python train.py --n_layer=9 --d_model=192 --n_experts=24 --experts_per_token=6 --d_expert=32 --d_shared_expert=0 --activation="swiglu" --moe_layers=[0, 2, 4, 6, 8] --router_score="sigmoid" --normalize_top_k=true --routed_scale=2.45 --balance_loss=0.000297 --balance_bias=true --router_cosine_scale=20.0 --init_std_router=0.0373 --lr_router=0.000683 --n_head=6 --n_kv_head=6 --head_dim=32 --vocab_size=2048 --norm="rmsnorm" --norm_place="pre" --norm_eps=1e-05 --positions="rope" --rope_base=100000.0 --rope_fraction=1.0 --qk_norm=false --attn_scale=0.177 --tie_embeddings=false --parallel_block=false --init="normal" --init_std_qkv=0.0475 --init_std_o=0.0 --init_std_up=0.0475 --init_std_down=0.0 --optimizer="muon_variant" --lr=0.0113 --beta1=0.95 --weight_decay=0.0078 --lr_head=0.0211 --grad_clip=2.0 --warmup_steps=200 --schedule="wsd" --decay_fraction=0.948 --decay_shape="pow" --final_lr_fraction=0.0 --batch_tokens=[32768, 65536, 131072] --seq_len=512 --doc_mask=true --train_tokens=526400000 --steps=8463 --dataset="wikipedia_en"
Below are experts of layer 4 (counted from 0) of a mixture-of-experts language model. Rows are named router (the router's row for the expert) and show model dimensions 96-127. Each number is 128 + 32 x the weight over its row's rms, rounded and kept within 0 to 255. Numbers have three digits each.
After each expert's rows: "comes after" lists some tokens at least twice as common just before its tokens as in all text. This comes from a sample of Wikipedia text that the model never trained on. Tokens count by the router's weight.

# expert 14
router:117120145151124075061098095098090139084089142188149145142133155082155128086172133192118135181140
comes after: " |", ".", "\n", ":", ")", " 19"

# expert 10
router:149194065125153117081204164069152111153089161159111135134159140092076192112137166090047123158108
comes after: " |", ",", "-", " and", " K", " G"

# expert 3
router:138185112127102097096102201121146128070162131105056171088137163128131164136144130146107157112166
comes after: "s", "ed", ",", "ing", "'", "ation"

# expert 5
router:162083147106133127112149162166122124158108151134143144110165137089183121099128133129164193080179
comes after: "\n", "|", ")", " 0", "==", "%"

# expert 21
router:136189127096153130142113070027128175167180107144143081095115066091153152092189145111098069149162
comes after: " ", " re", " be", " was", " b", " w"

# expert 13
router:149120039206112104176189126145146143108108154180114130121106166153135127119182138085122122047110
comes after: " |", " 19", "|", ":", "–", " A"

# expert 9
router:107145079150095143127166119061167122159136166143104114128084069100144133170188154109108085126193
comes after: " ", "-", " F", " 1", " f", " 2"

# expert 8
router:148168110152132152160098115044119136128138104109136106037098193138091155150166146149107085070159
comes after: " ", " re", "-", " (", " de", " con"